{"d_shared_expert": 0, "moe_layers": [0, 1, 2, 3, 4, 5, 6, 7, 8, 9, 10, 11, 12], "router_score": "softmax", "balance_loss": 0.00428, "vocab_size": 8192, "beta1": 0.95}
Below are experts of layer 6 (counted from 0) of a mixture-of-experts language model. Rows are named router (the router's row for the expert) and show model dimensions 0-127. Each number is 128 + 24 x the weight over its row's rms, rounded and kept within 0 to 255.
After each expert's rows: "mostly gets" lists some tokens that are sent to it at least half of the time; "gets" lists some tokens that make up at least twice as much of what it gets as of all text. This comes from a sample of Wikipedia text that the model never trained on. Tokens count by the router's weight.

# expert 127
router [134 100 141 151 159 103 155 122 135 114 102 143 102 150 155 148 130 101 155 143 101 100 108 111 116  98 150 154 154 101 118 108 158 134 116 155 111 117 110 112 108 144 167 170 113  99 150 102 158 152 151  98 153 142 109 146 110 116  98 160 142 144 109 152 143  93 104 146 164 158 110 158 112 102 106 110 104 117 109 150 144 150 145 103 164 102 153 112  95  98 112  95 159 114 146 164 106 157 130 101  97 145 137 107 147  91 156 110 112 160 129 107  97 146 165 155 157 100 138 104 171  91 116 105 157 102  93 157]
mostly gets: " ft", " ", "″", "′", "teen", "second"
gets: ",", " and", "ed", ":", "'", "\""

# expert 92
router [130  98 198 138 149 110 181  93 153  94 113 159 102 148 162 154 130  91 147 152 111 102 105 115 132 103 152 148 155 109 112 112 153 110 119 144 107 105 102 105 115 151 154 192 119 103 154 111 152 147 147 103 151 153 106 156 115 124 102 156 134 140 103 157 147 104  96 153 153 153 108 151 113 109  99 109 110 133 117 150 151 159 137 107 163 108 143 124 121 102 114 104 156 106 141 164  95 147 150 106 109 145 121 102 157 102 143 107 114 149 127  98 101 144 149 157 159  97 138 110 165 108 113 102 153 111 111 144]
mostly gets: " or", "ically", " Ottoman", "ify"
gets: " |", " and", ",", ";", " of", " or"

# expert 84
router [125  95 135 145 156  99 209 115 137 133 106 152  99 148 162 145 127 103 153 148  97 100 108 106  93 107 145 161 152 107 114 107 154 127 122 148 112 105 106 116 126 155 159 207 117  98 154 109 158 154 142 108 144 148 109 151 114 114 101 155 133 152 104 142 146 100 103 148 156 161 112 150 122 100 102 104 119 123 105 163 150 145 142 108 158 119 151 115 106 116 112 101 157 110 152 152 105 147 144 105 111 147 122  99 156 111 147 108 115 155 128 107  96 153 158 136 149 101 151  97 152 104 107 103 149 108 105 153]
mostly gets: " entire", " same", " or", "ious", " largest", "′"
gets: " the", " and", " |", " a", "'", " or"

# expert 94
router [147 105 156 149 154 114 151 116 152  85 101 151 105 149 162 149 143  97 160 153 100 105 116 113 103  97 144 154 154  98 119 102 150 114 115 150  96 103  97 105 117 154 155 106 121  95 157 110 158 160 141  98 150 159  99 154 115 114 109 156 137 146 101 149 153  93 108 154 152 162 113 150 112 104  97  99 105 114 105 162 145 156 150 105 156 102 152 120 129 103 116 106 156 118 151 159  96 145 142  96 112 148 114 101 157 103 151 102 106 154 140 109  94 141 156 144 149 101 151 104 164 101 114 105 149  89 107 147]
mostly gets: " Died", " Born", " guitar", " Genre", " Full", " Label"
gets: "\n", "|", "==", "6", " he", "),"

# expert 119
router [160  87 138 138 154 108  97  92 152 105 104 143 108 154 155 158 139 108 153 158 108 105 107 109 102 104 144 150 157 105 119 111 150 104 120 155 109 109 104 114 108 151 170 140 111 101 158 104 155 156 145  99 149 153 146 166 111 115 112 155 139 147 112 173 147 100 107 161 152 151 100 142 111 109 107 106  97 125 108 171 144 153 150  99 162 115 150 123 121 101 108  92 160 103 151 163 107 142 151 112 111 154 102  95 154 106 163 112 110 154 137 107  94 143 161 152 146 108 146 107 152 102 111 106 155 102 101 150]
mostly gets: "FC", "เ", " USA", " ENG", " ESP", "CAN"
gets: "3", "1", "2", "4", "5", "6"

# expert 93
router [145  92 151 152 165 107 121 104 153 110  98 146 100 156 160 148 152 105 161 153 102 102 108 105 135  99 143 167 152 102 123 115 147 133  99 155  97 101 108 113 111 155 155 150 112 103 154 112 159 153 148 101 158 149 108 157 107 111 106 154 138 161 109 134 151  96 106 150 162 144 111 147 111 111 103  99 103 116 114 169 154 154 138 107 158 102 149 111 117 103 105  93 154 107 150 151  98 146 144  99 112 154 103  93 142  97 153 105 111 159 147 109  90 148 159 146 148 111 146 103 159 108 110  96 149 108  99 150]
mostly gets: "ي", " Mark", "и", "е"
gets: "2", "1", "0", "3", "7", "5"

# expert 110
router [142  95 122 145 158 116  92 116 142 126 101 153 107 150 159 141 143  95 145 155 108 102 110 105 114  97 149 156 156 104 116 112 149 101 112 142 111 114  94 112 121 150 147 132 125 100 150 112 159 158 142 107 146 144  92 148 109 115 108 163 143 154 107 191 150  99 105 148 150 147 109 142 111 111  93  99 106 120 113 169 132 150 153 108 163  93 152 105  85 100 117  97 165 108 146 159 103 136 144 107 108 155 101  89 159  98 148 110 107 147 129 112 108 148 159 151 144  99 144  99 153  94 111  94 161 102 101 145]
mostly gets: "exp", "conf", "www", "mut", "circ", "fl"
gets: "1", "2", "3", "4", "–", "W"

# expert 105
router [121  96 126 148 157 106 160 107 143  75  98 144  99 149 159 156 137 106 153 145 103 109 115 101 113  90 147 158 155 106 109 109 141 112 108 145 100 106 112 116 118 147 153 110 116 104 150 103 152 154 143 101 153 145  82 149 109 118 102 163 143 149 101 147 150  91 111 147 154 151 104 149 119 104 103 105 109 115 105 153 144 153 152  99 159  99 154 108 110 108 120  92 157 118 151 152 107 151 147 106 110 148 114 103 152 103 159 105 102 158 141 103  99 151 164 154 159 108 149 103 157 108 106  93 157  89 103 152]
mostly gets: "\".", ".\"", " ==", "|", ").", "|---|---|---|"
gets: "\n", ".", "|", "-", ",", "=="

# expert 79
router [131 100 130 148 154 109 177 120 151  97  98 157 103 144 159 141 132  95 151 147 100  95 104 103 123  99 153 153 155 103 119 111 144 117 111 155 112 111  95 114 116 154 157 127 119  96 153 101 154 151 147 101 157 149 106 158 120 113 107 154 132 158 111 153 154 111 107 149 157 154 106 153 110 101 101 112 113 123 107 169 148 160 153  97 147 101 153 112 111 107 119  98 155 105 150 159 101 157 151 102 109 151 104 102 152  98 159 109 110 161 143 110  99 155 164 158 145  99 153  96 160 106 118  93 147  96 102 139]
mostly gets: "\".", ".\"", " ==", " ===", ").", "."
gets: ".", "\n", " the", " The", " of", "'"

# expert 114
router [162  94 176 146 151 100 130 138 147 110 107 136 101 143 165 157 132 105 149 152 110 101 101 110 138 101 150 152 150 100 120 111 142 136 119 142 101 115  96 107 121 154 151 204 121  95 160 104 163 147 141  97 147 149  93 152 111 111  99 147 130 145 113 128 149 106 114 150 152 152 104 156 124  96 101 118 100 108 113 170 159 167 142 103 143 136 145 116 111 102 124 101 157 112 140 152  97 158 132  99 100 142 141  93 158 107 152 112 115 147 132 113 100 132 168 150 154 112 162 103 158 100 106 104 152 105  99 153]
mostly gets: " ", "atter", " kg", " Peak", " pm"
gets: " and", " |", "ed", "ing", " or", "ly"

# expert 109
router [125 102 149 145 152 110 128  86 135  95  98 153 105 148 166 151 127  92 157 146 108  98 103 114 118 111 150 161 160 108 126 113 146 132 114 137 102 111  95 103 120 154 150 142 110 101 152 106 161 146 137 102 153 154  99 149 102 105 108 150 150 156 109 161 150 106 112 150 160 150 102 151 107 108 101 109 100 125 111 157 149 159 151 111 150  98 158 110 111 105 114  96 164 108 145 158 106 147 150 109 116 143 106 104 155 105 158 107 110 153 157 102 104 143 162 154 154  93 144  99 160  97  98  90 151  88  98 151]
mostly gets: " island", " idea", " estate", " agreement", " magazine", " scene"
gets: " |", " in", " /", "ation", "ion", "ment"

# expert 111
router [133  94 159 148 156 107 109 104 144 118  96 143 108 150 163 156 147 103 149 150  92 102 109 114 115 103 151 160 149 107 101 115 137 138 128 138  99  99 108 112 121 158 157 106 120  99 160 105 154 152 145  95 160 149 117 154 106 113  97 164 130 150 107 151 153 106 109 146 149 155 112 157 110 119 112 102  98 117 105 159 154 159 140  95 159  99 153 110 111 112 109  94 154 107 153 155  99 155 151 106 102 151  99  97 146  96 156  99 101 154 127 101  97 144 160 144 151 103 155 108 164 100 109  93 149 103 105 150]
mostly gets: " decided", " stated", " claimed", " wrote", " believed", " said"
gets: "0", "8", "9", "4", "7", "6"

# expert 91
router [163  99 133 147 155 112 144  95 146 118 106 146  99 145 154 153 145 106 158 155 109  88 107 110 103  98 156 158 155 102 115 116 155 109 116 143 106 102 102 107 119 154 158 121 111 100 157  97 165 156 139  98 152 146 106 154 108 119 103 155 134 155 107 169 153  95 112 149 159 146 109 153 109 108 103 103 101 122 112 160 145 146 154 104 154 110 144 111 108 100  98  93 151 105 138 153 103 154 149 104 107 143 111 104 157 102 158 110 106 147 137 106  94 147 155 149 154 102 154  98 157 105 103  93 156  99  98 148]
mostly gets: "′", "enny", "PL", " Swing"
gets: " ", ")", "N", "′", "5", "W"

# expert 118
router [141  91 141 155 152 112 104 110 130  95 102 134 104 151 168 147 146 105 162 160 103 100 103 111 134  97 154 150 154  98 124 110 147 109 124 148 112 105 104 116 101 158 149 131 118 105 148 106 155 160 151 103 152 139 117 163 107 108 105 152 140 152 105 143 153 101 110 152 166 141 107 149 110 116 105  96 106 118 105 166 139 158 150 100 159 111 152 106  97 102 111  96 157 111 155 164  91 156 152 106 107 150 117 101 153 107 161 108 107 158 142 115 104 157 159 149 161 108 149  92 162 104 111  98 151 111 102 157]
mostly gets: "See", " listing", "^{", " Goals", " yards", " Swing"
gets: "1", "2", "0", "9", "8", "4"

# expert 69
router [152  97 119 154 153 111 179 121 153 118  98 157 103 150 157 150 136 106 153 148 104  96 112 102 106 100 155 149 146 107 125 116 144 139 124 152 104 109  91 104 116 161 158  95 123 102 153  96 153 158 146 104 153 143  85 145 106 118 108 152 145 149 107 152 149 103 118 143 156 156 119 151 113  93 114 112 108 115 112 165 150 161 144  97 153 113 147 111  85 108 110  96 153 100 147 162  99 150 144  99 116 154 116 104 154 108 160 104 110 160 140 112  92 134 159 152 149  95 142 105 152 112 103  99 156  95 107 160]
mostly gets: " According", " After", " him", "On", " From", " Dur"
gets: " was", " to", "s", " for", " is", " his"

# expert 85
router [138  95 130 146 160 100 107 149 145  88  99 153  95 144 151 151 137 108 146 150 116  94 121 105 117  93 146 160 151  99 114 108 151 137 114 140 111 117 100 111 117 148 150  72 115  91 161  99 159 148 145  99 146 151  80 156 118 107 104 157 147 144 118 148 137 103 106 148 163 151 114 155 116 107  99  98 113 116 106 151 138 150 140  99 161  99 149 104  89 108 110  93 160 111 146 157  97 158 146 103 111 151 105 102 159 100 151 114 110 139 140 111 105 141 149 155 150 100 141 105 159 102 105 101 159  97 105 156]
mostly gets: " Turnout", "Personal", " Born", " went", " served", " became"
gets: "\n", "-", " was", "|", ":", "'"

# expert 83
router [126  87 162 141 159 102 165  95 145 103 103 137 109 157 160 157 113 104 151 142 102 103 106 111 111 106 147 149 154 111 111 108 153  96 112 147 104 116 102 101 125 154 153  98 120 102 158 117 145 153 144 104 147 156 119 144 119 111 110 162 150 142 119 148 151 104 105 146 153 153 101 140 114  99  98 101 107 124 108 162 139 152 140  96 144  82 150 125 108 107 120  97 159 115 151 171  95 156 147 105 106 149 118  88 155  99 156 119  98 150 139 109 107 150 162 149 157  97 145 102 172 105 115  99 163 109  97 154]
mostly gets: "Species", "History", " considered", "tail", " History", "limit"
gets: "s", " \"", " of", "==", "ed", "ation"

# expert 113
router [158  86 129 152 147 110 168 111 147 108 101 144 100 148 165 142 131 102 156 156 105  99 107 111 116 103 153 163 155 106 112 109 148 119 116 153 103 112 105 116 118 145 156 203 110  97 154 111 149 152 145 105 149 145  92 158 116 121 109 161 133 142 118 163 147 100 118 137 157 156 100 153 115 108 107 105 116 114 107 160 129 150 147 113 150  90 144 111 110 102 121  97 158 107 149 161 103 148 145 111 109 138 109 101 155  92 153 111 108 153 154 103 101 142 167 155 149 112 147 102 161 113 107  96 154  93 108 145]
mostly gets: " same", " MP", " entire", "This", " This", " The"
gets: " the", " The", "The", " a", " first", " this"

# expert 103
router [151  94 154 152 157 109 127 107 140 109  99 166 107 147 159 150 130 104 160 141 110 106 109 110 134 105 144 151 140 107 125 106 151 120 118 152 102 103  95 101 118 154 151 151 118  97 161 110 157 161 135 100 139 153  97 144 109 115 103 158 130 145  99 157 149 104 100 157 154 142 107 146 109 105 105 107 106 124 114 168 136 159 150  99 157 120 154 112  92 106 114 100 156 112 162 150 110 150 146 103 114 154  98  91 158 109 146 107  94 173 130 115 109 137 164 161 153 107 167 105 157 107 102  91 153  96 100 159]
mostly gets: " Set", " Episode", "second", "first", " vs", " Rep"
gets: " |", " and", " –", ";", "–", "/"

# expert 76
router [126  96 142 143 148  97 133  96 152 121 103 156 105 148 152 153 136 111 150 160 101 103 121 110 114 103 159 150 150  97 109 111 151 111 116 146 112  99  96 101 118 157 150 119 112 101 150 116 155 155 139  93 153 155  93 163 116 119 108 157 143 154 110 163 152 108 112 145 164 147 112 149 109 115  97  94  99 115 103 165 151 163 141  97 149 111 154 111 109 113 106  89 159 109 141 168 103 140 146 110 101 147 108 104 157 105 157 109 107 152 138  97  91 152 167 140 155  86 143 106 158 102 111 111 147 109  96 161]
mostly gets: " Candidate", " Apps", " Result", "PG", " details", "down"
gets: " ", " |", "1", " (", "%", ";"

# expert 78
router [159 102 166 155 155 114 193 121 165  88 106 153 101 141 158 155 127  97 154 152 112 102 113 113 107  99 154 160 150 102 122 118 139 112 109 146 103 113 113 110 107 152 154 102 115  95 152 108 155 154 145  97 153 152 126 146 116 124 100 158 140 153 111 136 151  91 116 152 162 156 111 143 119 105 106 113 107 124  99 161 141 154 138 103 145  93 154 115 123 106 106  99 160 109 151 152  99 147 143  96 107 155 117  98 148 102 157 113 112 161 127 103 102 157 155 154 142 107 153  96 160 104 107 102 149  98 104 143]
mostly gets: " While", "After", " After", " When", " Although", "Despite"
gets: "\n", ".", " the", " The", " of", "The"

# expert 115
router [149  87  96 138 150 107 117  98 135 114  99 155 103 147 156 151 125 100 159 156 114  96  99 105 122 105 159 156 148 114 123 107 155 135 122 153 106 100 110 112 115 149 150 108 110 100 162 108 145 154 137 110 140 145 110 162 102 111  98 159 142 154 108 150 148  96 113 149 156 149 108 151 116  99  98 112 109 126 108 156 139 156 132  99 158 111 150 102  79 107 119  89 168 118 156 162 102 151 145  93 108 143 110 102 164  96 158 103 114 156 134 107  94 140 159 162 148 105 146 112 168 105  97  98 150 100 100 148]
mostly gets: "year", " son", " daughter", "page", " wife", " brother"
gets: "0", "2", " in", ")", " years", " round"

# expert 86
router [140  90 174 148 154 104 169 104 155  82 102 155 106 145 161 152 125 111 154 157 104 100 124 108 120  98 152 157 157 104 109 111 149 120 120 145 102 109 100 108 116 153 151 154 130 108 163 102 160 154 142 110 143 153 123 145 113 109 109 154 136 145 112 125 152  96 109 147 149 154 108 153 112 104 103 112  99 127 110 156 140 158 160 106 156  89 150 124 116 110 110  91 160 109 154 158  97 148 136  96 114 151 108  94 156 109 156 106 105 157 139 112  94 146 162 146 148 103 156 106 161 103 112 102 151  91 104 150]
mostly gets: " include", " planned", " said", " announced", " founded", " developed"
gets: " |", " the", ",", "-", "|", "ed"

# expert 88
router [145  97 115 145 148 109 181 112 134 117  96 139  98 142 153 157 124  98 149 162 112 109 118  99 104 102 154 152 155 110 106 111 158 117 112 148 106 114  97 108 113 154 153 165 113  97 158 104 155 144 143 102 147 139 141 161 114 124  99 157 143 138 105 152 160  90 110 148 159 160 115 157 103 111 112 104 106 120 102 170 143 159 143 109 164 105 152 108 108 103 117 101 159 109 148 158  99 150 143 107 108 148 112  94 163  98 151 107 104 152 139 112  93 148 159 147 151  99 155 109 158  96 116  96 158 100 104 145]
mostly gets: "This", "with", "Note", "<", "whose", "possibly"
gets: " the", "The", " \"", "=", " with", " by"

# expert 106
router [171  86 111 148 155 104 138 103 138  64  96 149 106 155 155 152 130 103 147 153 102 102 108 114 100 109 149 153 147  98 118 119 144 153 111 144 111 107 106 110 107 153 154 113 118 102 152 106 150 154 143 100 151 147 115 159 117 119 107 150 137 146 102 143 143 106 100 152 153 145 106 146 105 107 108  99  98 125 104 159 151 155 153 103 148  97 151 120 103 117 118  89 152 106 149 146 105 163 154 100 102 144 113  99 159 101 159 103 110 151 129 109  96 145 156 150 140  95 159  91 161  99 115 101 151  95 103 150]
mostly gets: " Website", "History", " Died", "See", " Turnout", " Genus"
gets: "0", "9", "1", "8", "7", "2"

# expert 122
router [137  98 163 148 161 112  87 102 133 121 104 139 104 151 158 157 154 108 152 144  99  96 110 100 122  97 154 161 146 102 117 110 148 105 112 154  97 104 100 102 112 148 154 126 125  93 151 106 153 156 148 100 161 138  91 148 110 111 112 163 143 146 126 123 141 109 107 153 156 151 109 140 107  99 105 109 104 121 108 170 143 157 144 100 155 111 149 116  92 115 109  89 163 107 150 163  92 147 145 104 110 146 128  95 154 102 152 111 109 149 128 109 101 153 166 148 150  99 152 102 157  99 103  97 156 105 102 157]
mostly gets: " Candidate", " Votes", "|---|", " Apps", " Preced", "^{"
gets: " ", "2", "3", "/", "^{", " de"

# expert 77
router [167  96  88 158 150 115 140 104 155  81  95 141  97 138 165 152 128 101 148 155 102 100 115 107 136  91 153 155 152 107 109 113 148 132 124 150 104  99 107 115 112 148 165 164 116 105 156 106 162 153 139 104 151 154 118 158 102 128 100 155 143 142 105 148 153 106 105 151 155 154 105 150 117 110 111  98 103 125 113 165 150 154 142  96 149 102 146 106 109 112 116  95 154 114 146 150 108 156 139 112  98 150 122  94 149 105 153 105 105 151 134 107  90 148 168 148 148 102 153 105 165  97 106 105 148 115  98 152]
mostly gets: " years", " months", " days", " year", " medal", " March"
gets: "9", " in", " by", ";", "8", ":"

# expert 101
router [130 101 112 149 159 102 148 111 136  89 100 153 108 149 151 152 147 109 149 150 104 106 110 110  92  94 141 149 156 101 105 113 141 111 105 143  98 104  94 109 116 147 147 142 116 101 162 104 151 154 145 100 147 146 115 157 100 113 100 160 145 155 108 170 146  98 108 153 159 148 115 152 106 112  99 104 109 119 104 162 137 155 146 106 153 105 151 122 107 101 120  93 153 107 151 157 107 155 138 100 115 148  93  92 154 105 149 115 117 164 150 110 101 161 160 154 149  93 155 107 160 105 107  95 159 101 105 152]
mostly gets: " ==", "|---|---|---|", " Succeed", " =", "Incumbent", " sq"
gets: "\n", ".", "1", " (", "-", "=="

# expert 64
router [159 101 121 150 154 105 199  95 140 103 103 152  99 147 154 152 135 109 151 153 113  98 112 111 124 101 147 157 156  99 108 104 146 125 113 148 116 103 107 112 116 154 153 111 117 101 155 107 158 153 148  99 148 146 145 160 114 120 108 156 148 142 114 138 150  93 109 156 158 144 110 157 109 105 108 113 104 122 109 154 139 164 146 101 154 101 157 122 111 104 110  99 162 111 151 154  99 158 144 111 111 147 113 101 154 106 149  99 114 164 149 103 101 149 161 157 146  93 150  99 161 101 116  97 157 103 103 160]
mostly gets: "ists", "shire", " who", "ates", " Wales", "American"
gets: "s", "\n", ")", " (", "==", "ed"

# expert 96
router [127  93 131 144 152 109 146 102 141 109  94 152  92 146 152 156 136  96 149 149  99  96 106 107 122 107 155 157 153  99 110 113 139 151 122 157 106 102 102 108 109 148 154 120 113  91 160 100 149 156 153  95 143 147 132 152 121 112 100 155 137 150  97 140 150 101 109 152 150 156 116 152 109 106 101 107 101 124 102 159 141 152 151 108 161 118 146 120 113  99 115  90 159 107 144 152 103 152 154  99 103 153 108 100 157 100 161 109 118 159 144  96  92 148 163 151 145 100 158  92 162 100  99  99 147  91 108 142]
mostly gets: " =", " ===", "}"
gets: ",", "0", "s", ")", "9", " ="

# expert 70
router [159  95 112 156 150 103 113  98 147 117  97 156 108 149 152 152 136 101 149 151 103  95 110 113 123 102 149 154 155  97 115 116 150  76 111 151 108 109 101 111 110 157 160 103 114 104 146 101 161 153 152 106 146 155 123 165 114 121  96 150 125 145 111 143 144 104 108 149 156 142 107 154 104 108 103 104  91 121 115 154 148 162 141  93 151 105 161 112 109 105 111  98 156 114 146 156  95 145 151 111 108 154 122  96 154  93 145 111 107 155 135 107  96 150 157 156 151  87 157  98 151 101 105 100 156 103 104 147]
mostly gets: " Phyl", " MF", "IL", " ENG", " Korea", " List"
gets: " ", "==", "===", " I", " S", " B"

# expert 71
router [136 107 161 143 155 115 209  96 131  68 104 144  90 145 153 157 142 105 156 152 113 107 110 106 121  96 149 156 160 101 114 115 154 110 117 155 101 103 109 115 119 149 157 162 125 106 150 103 154 154 149  96 144 150 114 150 115 108 106 159 136 155 113 144 146 103 108 145 149 157 111 142 106 112 105 102 104 127 106 154 149 160 148 106 151  99 151 114 122 108 113 100 159 108 141 161 103 156 135 105 111 143 137 109 153  99 149 109 107 155 150 115  98 147 163 149 157  99 141 103 157 106 115  91 154 108 114 144]
mostly gets: " that", " how", "ง", " which", "^{", "ด"
gets: ",", " |", " that", " of", " to", "."

# expert 90
router [155 101 141 146 152 113 115  96 129  82 100 148  95 147 158 145 133 113 152 145  97  99 112 112 120 100 145 157 145 103 117 111 153  98 109 144 101 106 113 111 118 148 151 170 116 108 158 111 153 167 154 106 147 154 110 152 115 114 109 153 129 145 106 169 148  90 103 149 164 153  99 137 111 112 105 104 109 135 107 162 144 151 135  99 160 113 149 108  97 112 121  88 162 114 143 152  96 144 144  97  96 147 103  99 157 103 157 107 111 155 138 109 103 153 160 137 152  94 142  99 162 101 110 102 162  92 100 158]
mostly gets: "เ", "second", "km", "first", " sq", "AP"
gets: "2", "1", " ", "3", "4", "5"

# expert 65
router [161  94 139 143 153 104 167 123 154  99  94 157 105 148 162 152 124  96 143 155  98 102 112 111 111 106 140 161 158  91 126 113 145 114 117 151 107 101 104 110 113 150 146 102 120  94 154  96 154 155 141 103 150 141  86 156 107 111 101 147 144 151 107 134 151  99 107 141 153 150 112 142 108 110 110 106 118 125 102 164 147 158 139 110 159  90 141 106 125 111 114  97 151 106 150 157  95 147 154 118 109 146  95 100 151 105 153 104 103 152 147 108  95 138 166 150 152  95 148 101 165 108 113  95 158  92  99 142]
mostly gets: " After", "After", "Despite", " While", " When", " Since"
gets: " the", " The", "|", " was", " is", " In"

# expert 73
router [143  92 125 144 157 102 178  88 158  99 103 138 103 142 166 155 139  93 154 154 102 103 112 105 150 103 138 150 165 103 105 109 152 113 127 140 105 101  99 110 110 154 149 152 110 105 151 113 152 149 148  96 145 145 124 149 112 120 104 153 149 155 115 138 153  94 109 135 160 157 105 145 114 106 104 102 106 115 110 165 134 146 151 105 153  95 151 116 102 100 118  98 161 106 145 161 107 145 146 111 114 150  92 101 159  99 155 108 100 147 140 108 102 156 162 160 152  95 144 101 151 102 109  99 162 109 104 144]
mostly gets: " been", " \"", " ago", "possibly", "probably"
gets: " (", " \"", " is", " and", ":", " by"

# expert 68
router [156  88 106 147 150 100 191 112 138  78 105 143 114 155 151 149 132 100 149 153 101 102 111 103 111  99 146 161 140 107 126 113 138 117 112 145 110 111 111 119 119 154 154 101 108 102 147 112 158 154 136 103 150 146  50 141 115 126 105 153 132 155 110 138 149 103 111 150 148 141 113 159 114 101 100 104 103 116 113 157 146 152 146  95 161  91 150 112  92 109 104  97 143 112 151 151 107 147 140 119 116 148 129  98 145 105 156 112 116 152 141 105  92 152 158 151 145 103 140 101 159  93 113 103 153 107 100 158]
mostly gets: ".\"", "\".", " until", " million", ").", " After"
gets: ".", "\n", "|", " to", "-", " in"

# expert 108
router [154 104 138 150 152 107 168  94 154 130  98 141  99 149 157 141 140 104 148 150 108 105 102 110 126 104 158 160 152 108 106 112 153 107 122 152 110  94 113 109 114 153 159 109 120 111 151 105 162 149 148 100 149 153  52 148 107 109 103 154 143 145 108 169 156 104 117 146 162 146 110 145 113 111 110 102 108 120 116 156 151 153 144 103 152  81 149 119 106 108 114  88 148 106 145 154  94 147 141 100 105 151 113 109 153  99 145 100 110 146 137 108 107 155 155 148 155 107 145 105 154  94 103  98 149 100 103 152]
mostly gets: " (#", " digital", " presence", " effects", " synonym", " rate"
gets: " ", " (", "°", " re", "ation", " de"

# expert 74
router [127 100 185 150 153 108 185  98 153  96 106 154 111 147 160 147 147 100 147 142 106 108 110 100 108  93 144 163 160 102 113 109 138 133 111 147 108 107 108 104 113 149 150 102 117 108 153 102 152 156 146 110 146 148 112 155 116 114 101 149 135 147 114 202 143 107 112 145 153 150 103 151 114 113 103 103 105 127 115 153 148 153 143 111 151  94 155 108 107 106 112 105 151 105 156 152 102 146 147 109 106 145 117 104 164 105 149 107 108 156 139 112  93 147 159 149 152 104 149 101 154 107 110 102 155  98  98 144]
mostly gets: " Phyl", " forces", " Clade", "Species", " album", " Genre"
gets: "\n", "s", "|", ")", " album", " It"

# expert 98
router [169  96 131 143 149 118 117 119 150 105  98 139 102 150 161 164 146 103 150 154 103 102 114 115 136 107 151 149 152 109 113 108 151  98 106 149 102 104  97 108 114 149 152 106 113 103 157 114 151 156 148  94 152 146 100 150 104 120 100 162 145 156 112 151 147  98  99 153 164 161 116 153 111 106 105  99 110 126 107 170 143 158 140 106 145  95 150 111 111 114 116  98 159 115 163 159  99 147 148 104 109 153 129  94 159 100 154 110 112 153 137 106  93 153 158 153 148  96 142 100 160  95 109  99 159 103  98 147]
mostly gets: " Succeed", "conf", "pra", " Sir", "www", "exp"
gets: "1", "2", "5", "3", "4", "6"